From a checkpoint of a small mixture-of-experts model trained on Wikipedia.
Training: a variant of Muon for the experts, 257M tokens, 7850 steps.
Below are experts of layer 6 (counted from 0) of a mixture-of-experts language model. Rows are named router (the router's row for the expert), gate (a neuron's input weights, with its number), up (a neuron's input weights, with its number) and show model dimensions 0-191. Each number is 128 + 24 x the weight over its row's rms, rounded and kept within 0 to 255. Numbers have three digits each.
After each expert's rows: a language model's description of what the expert responds to; "mostly gets" lists some tokens that are sent to it at least half of the time. This comes from a sample of Wikipedia text that the model never trained on.

# expert 0
router:127108125126169128107140117182173139184147157127088133118129086124130105142139086122134137127090127105151108117136143120092127078127130135146132126132181127092166155117142121138118141129124129159105115148100161152102115149111090150119160116132080093114101116140149136107142093133133122118131142119170129172150111132124079153107112101114094096133146128141151129135131166138096114134145117143124137149132094104126137151122106104148137118163149134144108137168138144144146103117128143127139170150151153131146188168109127106141039097139109172129191118139120177155180087137135158130
gate1:111118144135137109101148139115155113174123153121124132130126135138137125134133169073124138144111141161125136064121184143122136199134130124162077110133118150105134116142125156139129126159146128106122135114133126105112133149131127125102125119144079096097153152129110127129173113142115138175132130132165144116094121101088116170101115156102121126118141094162159138131174090108155088132152147146154172117130126163133125110097091146086124126138128102104135100125153150118151166125132122123140147152141177175153116119140144188112077116141121178145172161094108141172141116089143168149
up1:121103115095109110149092106167100080125121112149129121168147077147106117113096118132115088128103167128155126127132098129132091096135075115133168142109154122126101148104133102091151121047115105112104084151105119145122122082140137122129125121108121165146128104124113100108131153112099117091114134120106107130159108118115106109147159127132134171146099164110096133133066141149142158120143067140134121120123136116148138142164160098148149145112155155130136122127113114168089095124122102099106111127120084096058134097108152128155147172099149111128124105127098127111120150145103113090
First capital-letter pieces of technical or Latin names, such as chemical formula symbols, genus names and LaTeX commands: C in formulas, Pach, mathbf.
mostly gets: "{", "Cy", "\\", "X", "$\\", "Pseud"

# expert 15
router:133132116136166110106133131144176123148161147180114099138119088136124105134128125119134126126118132121116089125140128098099130097146144147158120124143132104102169196120161123111102143145117128175124110136100176109104100143123109159115135099132098144107123141149139205121116121145145135122096109147167120151161145139129113144092161090115110097144131107153119097116147148158130136146133152196173134125119082086146141166108119098145109101141105141167104117159095145121117134089111137077149141154087106128140144111112167110112105158143129153130189103116139157161148105113128172155
gate1:176145109150138156144154133134145131121124094105104123063141124135078140124112111131139116143134162150127126152088114130114200130144090109129130091115133157177111120153095143125115174144124137122129116146138146121134159107129136127124158144175136132123144129145119126141136092109120113090145135113132168141111157150124134121092200156116120139135099141134087168156131076136109113129155151141131155106128118105167134100116161121175141124134117085135149131090167171167202140120139136114154114105095141130141110161125141095123123105183159123083171114128143146135096124169146126159
up1:095130099106134138131098109128135138161124144098125169168121142150171096178122130134108118123116109130126156142125116075118110164109131146127120135102139116117122157120144143112157090122129121127091117113123116114146120122150125144124056086129141137120108132090128149144106131143081169141114122136076131154126059109128144164213127074146162099104136120114133083128108167092150124148111102130102146128110193160096103112154136154075116123128147162128116132102140081116079138137129087148110124135130152100138156137099118134146137152093106135170109134131132138117138139153130118092
Nouns and word-final suffixes in technical or descriptive prose, often after the, such as water, system, -ation, -ology, -netic.
mostly gets: "water ", "system ", "ology ", "information ", "ations ", "ability "

# expert 7
router:117116136141146099170126126113151133141132164132130106092062087115120116120114157143110155129065139123132125124159133140140117124136123141161118141140125103122138141129110105115100148165134134135134123132084190107115138121119120131073133093134106110132155154099139193083124131141142119145111136121166131170142151150160100132090132128115096079133115107112132103121150118144118096169094123144144117114036119085147136154139135131154105137196148157146127113170087131150122100104138144145136131158122151142160158121145135145140093136146064132143154110143118125151157102148100158161
gate1:116099158115123126146110166146105082193143137149135161112144106130137096099135139139155089092131149100168138128134114140139127090111167142145097111131103145099153106150125142112100135166099073126127084135172131150128140108092129128116129155103104139075139096186123107117163125154106164128124153142121160160115099135126130151180114111142155155130127134110109114131109135118094114111080115084101117131102142057118127146121142132105140128130156168191149116149108111125122107124150112143142136166167132105151118080149145167118068122149101092116122129101104114146114130110122126138
up1:120122110137149144103112124130173125128143156129148099093103115111098128124132115120152099172115121142120136033122119131136096101147160136110127143083162123134136180127117096112129171130153088095124128115142103138148111171154126109139118134149138138113139114117102102121120099091090142163102154074086107146123094129113139145109130167123127064124144116114113159127164154114172121157090120119155097154114116147129128094137132126136146141130132115119100132089143107129095150110146154200117126140147139117102137087157093147134128107142122159144087115087132147096055146135094128123
First three digits of years in prose, dates and table rows, such as 201, 199, 202 after "(", "in" or "| ".
mostly gets: "201", "197", "199", "194", "196", "200"

# expert 11
router:167096110154139128139116129156156119129151096138094095073107082142082137144135129104102150156079146083134130127135142143122095114119144171131140176158140129109151126180150134115115100145125140139183098126089158157130112142156114159112118144125139108128124139128148167102103127148127095128129173120145134166164111113126113145133101125120119101138141122158116087078178124146112091164146152158145091117094100084125081133140148163168075122136108190163112100143117124133162118116120134120114134139172165126160106114124135144120099116179128118161146112129103123131124133142117128155
gate2:120054094148133128139159123113144169156126141142093113132139138136172132097074126120115146081127115129126092121104143152135141099117151129171106147105081088103118130155108146094149156139120128104146159106112119146133108141149132151124117131160144145154119100119174125171110111107125125113162101096162125119127069148108106096169090150121102115130105138156173151165167130141125106167161134158155135159164136095132112118139115136124105114145104149106111130145121096139110122122094149132111067136123173125138138143124115122111108149133145102143094170089188102177142124095147150134
up2:159137115135153149132143195127149120149132154134129156128131103156146103171112102123127177144156110159162168098125124154150136107120112107138141111119098151124096120150124073147113115136114099105104134118150114089095140162185172123145121147178119141173154132174146156185133093103136148159139145136129154139117107160126144083147093145131162104115177134130129160120121082116132127110175126133113141156168121096121139156123134128141117139076132153109135110179115086099158099115130134137142134157138127100117079131114186127146138123136128115110148154150136151149114177107155135126
Articles and possessives before a noun phrase, often in biographies after "as" or "was", such as a, the, his, another.
mostly gets: "his ", "His ", "another ", "her ", "a ", "An "

# expert 2
router:147124142136162071143110107158178106148116084148128122109094072116095099129129152127122112136085128129151124134152123113115171123124141173128071125160131116098144184151146146111106116128109150181145141100075148084134120142093093119103117106150124116091118130112127143111137135139179108120127132153162118157154142150128117149074166134095113099111165116147145117122114142106141148125149136159142143121075088106153131139124105105151132142180128156120120110168154140125115116113157141150142109133115128109150138090104126149132093110123079131135145077077116152154126162108106122161
gate3:121083151134124127116141119102151144153147165150153152118197097112123127124122110119163139137119111127135123168167116121134151097133108139121136107094147114120131085148101144107115086064165112124137111099124163127090094151107161133114150153126142138130133066092115128155116135175133144104114116145164159116143133126110123120136102157179168138161114169190156103114156127106147092144183169149131122148106182106148133111135149097131096118137105139164166115179126136096130127129124094142158140156178138125141129124155157118123160113162137133137148118165109160147097113129124146122
up3:116113157118123136099119131097124138121138154113111093157148150128132127106114126117123131161121110095137151138085153111158117119191160165129101098095201166135162168125152132147131134121133101082108149130118104130175074129123126141145115159144122135117081133136118135096173113122084128102142143138174085102126132110100131118138138150114128151127105144159101168130129180130111084133159106148068150173105145143139123124122126053148119159159104130157151114114071125145121123126116152111157112122152138136160118137125121112114121149125135125187150110109130172116136111120091145096
Number tokens and digit groups in tables, measurements and statistics, such as 000 in thousands, 25 m, 24 in table cells.
mostly gets: "000 ", "00 ", "24 ", "years ", "25 ", "three "

# expert 8
router:137121126143134129160135147136167109129120133145121098108103103096110138149125097109107130149057138068151113141131101119129110098115141154162114154145101112133166184095168093135078160110128126138130105171105158119085157110103133135121151121112129126130143139129150166117101098159130132125143158125119134161154133123171150155080117129094101115138136122119123106117200156117111098138129091141126113115097084124172085130138114147145108127143125164160114136138124118130096119105092161173142137151134139098200125135131138108143079114144078139140133128134129166139170145110096131163
gate1:118108120157091110128104184124130133128140143124110100117118100133110091152132086083139115168104114066155126104142149142152140147111143103165162105111169129144119129125136097131132137126120168113161154082128139132169094123188138091159102147093139119100173111161139137145107130174133130103089119124149165129118113135092127144129151121137161117117153149112111133143123124121118111128127155166174158104134135116140162157096130152129106125103149096156096135087125142129110147098102161111137186175118126150144120156102123170119105149129129150064058126121120138132107123118116093155
up1:111139137116130150151190113078123104096159094109114113107153125129111125087131109137093172086140137170102101105090141150141123110136110120102074129138136097118107131129129143125145130079100111130114096160173119104121115138084097151137118115166132147143083130110108132094158149093155125118152166131118051135105133122113139103129112126105108168113106113128119136117138140167172134126133109130087136147100147133149113156171149108103138133159118173142146150132155114134123105181104088151114112144096151143087124145153143144139139103154104094154182154131161148121157110133146166136
Letters and syllables inside non-English personal or place names, often Slavic, Nordic or Turkish, such as š, č, z in Kuznetsova.
mostly gets: "š", "č", "Har", "ek", "ür", "ö"

# expert 5
router:138139123158131084134162123125152121122161127159135112090118091143114115160135102114117123114118126122138122121142121137102150153107105126141130142118111134105164173163131127100114144146125133144123126173098145097091118156118108165091150132115125108097120149122171146116114128151121127144099165141196126149129186116142113134112145105111087122144154105145101106112145124177113126147139150171140104109089106117120099159115121097156095108196103140163108122158136145110120109099118140122128131187170128117130120097134135126138108135160113122153149096113158153180155083107079212156
gate2:139145130131165126143162139120171115102134131108174112113129168131135126101144120151130113132140162153179103105102099156097105124104107133116136152124101160161161131134155124109118150150141110118109139097125157115115130090095119127148114135101130104124156094115134150130148080138104123112139160121098108131105140158146116114157146114180107148109107143090128102142118149173088137124138154120136145131155111149132170090114111105153170177112192129141147162120092125111141121187173078097171133120067113159158092080145123164142127126149090150149161119128155115142132084144113127115
up2:103127131109123129141133129139201139103161136098090126114146113148123168128086127129129128118130118127162155111104141115093135111133167138124128111138134097088128089112137121138142155131110123118130111124125098097132122088110161141145112148126109147069147149132096137142104130107115112082157128133149136094108198101161116139143111128175158125092158121109153115136149143162134146131149161101125091126100112079141164128165119139123132164120171100129166125087188152143146106141105067134144139160141070097135148112165116112173143157100127125141107084144149172134155131150163139131
Auxiliary verbs, pronouns and conjunctions in narrative sentences, such as was, is, and, he, 's after it, has been.
mostly gets: "they ", "but ", "would ", "He ", "she ", "has "

# expert 13
router:130095105161137101204104137182138144128152135155133105084094064117144114141105090127098102133093155138146144142157113129112118112096158159158105118171128150105147129120155134113115108113134115118135119107114175169136163139111130115107133123130106139097127176126141146097125120129149148143129152123161138158146149162141060137118112096092104087144144115141156126092141134144090095155130155165142111130057118117125136146112123138138102116161126179127135106196144136133103126109114145167120105147122129129140119128131119138123093110141119194131162132143143177145152125126125153120
gate1:124120136110108151113127097143158150112111114135129107104165109090150107171114135146147134183095148112156153148115168128094092130120121146117104144104098122132158139126115086171122123113091111127147161126103130106124141134170124119111182136097136144158134106125080148095118090151115151156155129075160125093104157141107104123147193147115128118093125101117131108131116159109070119150112148110127120125142137152141133117156124122129104133131127149167136178177125109128136082099139123097114179109123151110116145078093138170150120125117123109119118172153121058149099147099159111134
up1:131125154090107153138120127130093124144101165087132139147112118116142086118136081099142130080113132156103102107114121145153131123077131137152146110109177126128124087133137121112149077174115120145134125132135136102179082101096114143115105114157107131116117150094166151139126118127119091160153130191136108119134106114169144122119070146158074125152157151128091165155126083133154112125115119123133139121111111130111121139173184146114122122127135138117126124136121120120075148121123078157111106126099154112149135157157112097131067093109156126139139102103132161107099072137137105133
Single digits inside numbers, and infobox field names before a colon, such as Born, Producer, Coordinates, "; " after founding years.
mostly gets: "name", "Born", "also", "information", "Coordinates", "History"

# expert 6
router:155110132130130083140114137154154130161156120155145085113085090121145135122125120115098113132118124096135109104133143140141090101084136144121141143137144121092161124149169130139068081141114155123137120143087166129130120106113109154094154121145125110099128125111134159119123108125126144129100149134119131132157174126122091141126125108094108088142137096160155109088146138104105116129102118135148092135091093106110105157090089134164099134179109146146129110147101163157121142089102186105145131112148127103159141089134142113148103172116130171133149068152184172125165112128089142144
gate3:097111127106134121127126136180145137112114116108171116139143107140131137164108158141115116160131178081107099173154113127120157144153130129136157105116135136155135136116164144105113124105101153132156082094133177170117131090151127124150127144084108099089104106127083153100155127107136109110102119149096132126100150091113151126103121145154139142123084145121110129096098130125121127131082121188079123109158150124136140163083162102147122125155089159178115112130117156121152133125164125075125115155090163095098150082092129162126126148144134129088151120148100145119085120116148144124
up3:134160114100088134124166120107122118134132159144140141152089122137123135130134077092201096176165080130129124181177086103137136115151118148125144155149102100140131133147125134133113210126120110133115123155135125112118102110159121133174125155071124146112129151162127199159147104119154121104127136071138116133152105128121118076119108093091126116125086103119103125093131156130153143144105148138111142070159147136139145121112132080152114082141131125125142096140104156122163134114126130123147117138094148121095126141154139137104145140129115118138170153103121111148124099115135130150
Participles and prepositions that link a noun to its object, often in album or work descriptions, such as included, such, known, by.
mostly gets: "such ", "called ", "published ", "used ", "founded ", "produced "

# expert 4
router:133078107162128098158105126126161088121117157163097092107114103127101130107116101111142106144094114110119096107126121131123114116136110122170114154160144094116104166141124084129103124123142143144107094145069167156102150125128118140123145142124111117104110167116119174107136125142124117140088139148154135182116160125121122130110180112118139105128131121183079104114157164168095146123107142128167091139102102092162139150122139121152117126186121134133138097128085120118111132126110126144127129184122130098159158115130068096116085153125126169145139135112149122183136159108097163121
gate1:136115075129136113157162133141126102150164112157099126114140103148132141129115094119089114121074138121114138151107148141156146130116176137176126132144159109156107096129111149090140099138114184134139128158131090160118121117101138137107094115127102108125169126112105144070140137218120122135101119156110109127146136140083110140086114140133151121127131082117078123116139132141099157156106131157139078149102123092102108098116130143167148155143128150158139153094116124135121117117075140149127179147143138148155140160125089155141103142130153172139115108130148122093115150138084121088
up1:160152143118109124150087136117150133142140139136141134086128156074122129145136175105113135162107106130108132103138058124086141108156095076125142142097117111127132155158137086112124168073126149135087120157115130055156150119125126132119157122114093124122120117133167103169141112133130099147123129088131107159158120137151101130181103113119125136152147161151141142133110115097151098108071131114092145101146122130133118145119117111102106087122152132175078116151151118134148092128112151089115127119112141123111092112170141074158113122151129133159119126130146108156130162122181152142
Word pieces inside common English words, often after a prefix like ex-, re-, con-, such as termin, voy, pec, tion.
mostly gets: "tion", "ump", "ement", "tack", "Particip", "iti"

# expert 14
router:149113108145163105127124163110138101137152133165103115114158084131089094139106152137155148133082158145133077082147122121095111121094129104156126116151125128110142157131126088121108114137152146135118103100082189131127118141102113142116155105138143128100158147137163187116097091171145138126096112124145148169179137132164145108159160108101134086116154125145102090108151114151150090132141152164159093115070099094136106157137107128130080110141130120128119129123121171160121131115134134123142138147130136124168168122142149090128104112154104129149134092131137126185160150129096149118
gate2:135129134162157122139109142140139124134171133157156125170131107172156109126094141178069122110127118141138148110119111140126123130155122112178126097121118111130115116147086128106116123166131106115140118183081164108164177098117142145162114118098152102102137144117118104134070117134056139139150125088136144144106133134138109111207098102144144112075126138154132162108138167140167105125135165124123155142139149156095111132141118146156125136133100160114143103082137124157130131114164133129146133117112114126159120153109158121141092161171138138115164120146130173135109088092143151109
up2:090126115144108071119112127122138108130136150152130131162121134179140118159160179130153161142114150135138179156152136126112107101148135128173152115139105120097123126153127093126138161111129125123145150138129158145146124144178154112133082122117155105133123125181106130110099088128088145139133138116134127177108100115119098141120122088180136101099103165152132120143155130109116128182155141124118174144120119113108099124151133103145097117123092096119130137115124146195105160114181146137174163155075100123124097177092132145159109143160145094154139140118084148143127115142155149118
Hyphens inside compound words and names, plus political and military title words such as General, President, Communist, Party, War.
mostly gets: "General ", "Communist ", "President ", "Council ", "Supreme ", "Secretary "

# expert 12
router:144096106147143112135124151126173098137143122140141093078111110139119132118108133129123155135072157139153125109154129143090112116118167154141104125148141119130162141127172097098110143157124129115123113126123148127130119160078120173124148134119084126088138133093173136128122093132161136127115092138140147146140106154150140109096127093119116086107138122125138122134127118123148079127148150125105120115081067097117126147115119141175126081201122144178142126138159165139114095078084136095125144158092149126136120122105129132142095122147089172174136124102169162170111133139094165134
gate3:178143126127147141095175149149154110095104151089136068120126144179124139120149171141149179125150083115113135129131095141113131144137117165133154116127102101126107140123123134136124105126084128145141149127129084124168133135161090095133160098110114162133128132138124123143121112106205134145164148161121081082135102165126090116131130102127146101132141128158119124112140124180102173155128131146116114121105128156159144131167154120117141101123082084168117100138133095113157160124132168116082086130157179112109108143140148105111132095137129139139157139129128143118168173125143124120
up3:152140109081125106130118130081025166098166188141133146160117090124155105135123155139094110138102149095126141133133128093132149123142174120122127118137136127146151169139120112135093148112161127087113122118149129121126099096132147158117117125118130167152071122091141143107136131144062127109102149110136155117160182106163096132137152118152118133104123155131127158134106126075182154109116112144157105095117111103153102121113115110132128161112110135103137104116163126099135100141119137102137156146125135143121160118117150169107146102152156132096122134091142149137141133095163102105
Of, in, commas and place words like University, San, Lake, North that begin or link geographic and institutional names.
mostly gets: "San ", "University ", "north ", "Mount ", "near ", "St "

# expert 10
router:151116119123125130109126128118157145115149095158148112083105098089103161125136104110093113169071119097114092134144117082100134117122114161140158123157139141124154168093180129122147145119141137136132090115109199113121130116116126148134157144119125076101131088136139144124128098122134155122103148138138136178160127144117086120107145105110125106125153124197136107131132120156141131162126131147127128144039120101131115177127131110140087079183137132161116145177104141139137096130099174142126128142139132135150106146107124156119104110127088152140163111134131151145115084131119149155
gate3:139112144159098126138100128146134111102118094145151091089142145122125147105132126151138093084137133142149155159121120101141111105162145175119095174140117117109091133115121151084171093148091111139145124128131144160108142098090087126120150142114118107122108143131157145173146189122148141150123118120123116115177120148109111077160103137152160134154077146122124109150147150110096132145089091132135160102114120153132139132106135111114127128107127113144154093081074133141115102145133129104131152066146077091137124157085103137106104115115157082187158112136139154155105145135132116113
up3:125115128140139148129103144129168109113153103119132149123128121135156130060106136093128111125125110132165163141129131073134125117123141126102108105116155115116124121088114136060138137116084038098118134153116129127121096115145081139146183122144147109144178156107158128148141157118101129148165138100131166119163144125108146118122133087148156138153079130110071132159156139120158120150125092159132142117163141116112109158120110093102133148092139119149134132117113158112126147128140146116153173122149080161139085154138124129146088119103138177134145166142116136081146096123165120125
Table pipes, semicolons, brackets and degree or prime signs in coordinates, vote tables and citations, plus ISBN and 978.
mostly gets: "′", "', ", "ISBN ", "978", "MPC ", "£"

# expert 3
router:123080125156119117131135167158168128156130134134123102115131090143104140132113135122119107136108146130146090138117159141145081069131143109138106138165158120119145166134159113132109154149123110139139091104106153120110149176122132139109132128153138061078100140090116143144086118133130150092095132159141118152111132173142110119119089088099102112129149105135107123101148166147095111120119105166130083135039104125117107143104087129147106130163130132125118145173145120151152086122124183110099157167098144092163145104145126153144101107118096159134159123122134140129129123158111110146
gate2:064135077094144141154117141132148135150127146128142093085129168164106134146094160118108137112136126120134142115109162127157098146160138116159105145132123112144108144123108067146093148154151123162118120113126123134166119125129085159153104146111134122090122141119135110133132097144161124143132126168152139104118124069175154110119113153105102116146106104079122085160117143122177088113138103137127144120141152135170096157119156102077129145121146131092117131119123105104161131115084125153114147131166140156129108143128108166124090134032111147137162161122161147144111136132132139138
up2:158164124139134134106126133116142108116121100116091127172136124122104146144113130118129092104123073141175092128098157143112116130110109144177157139140104103120127113113105159100152151126125151146155165120144123088152116131086104139143115114134128139133166089153146126125125143157201167169130148109163120122096107095144166118123101155133139155153144145146114120166120114127107097177186119094141153133155135167147145146146107139131109107144109127066170122126093131086124115119145149094116142141146167123075157101142145115134152099135158125127137125110125203186116141128126110123
Table cells and words in sports results and award tables, such as "| ", medal, Top, Racing, Women's individual, Rank.
mostly gets: "Racing ", "Top ", "Hard ", "medalist", "medal ", "JPN "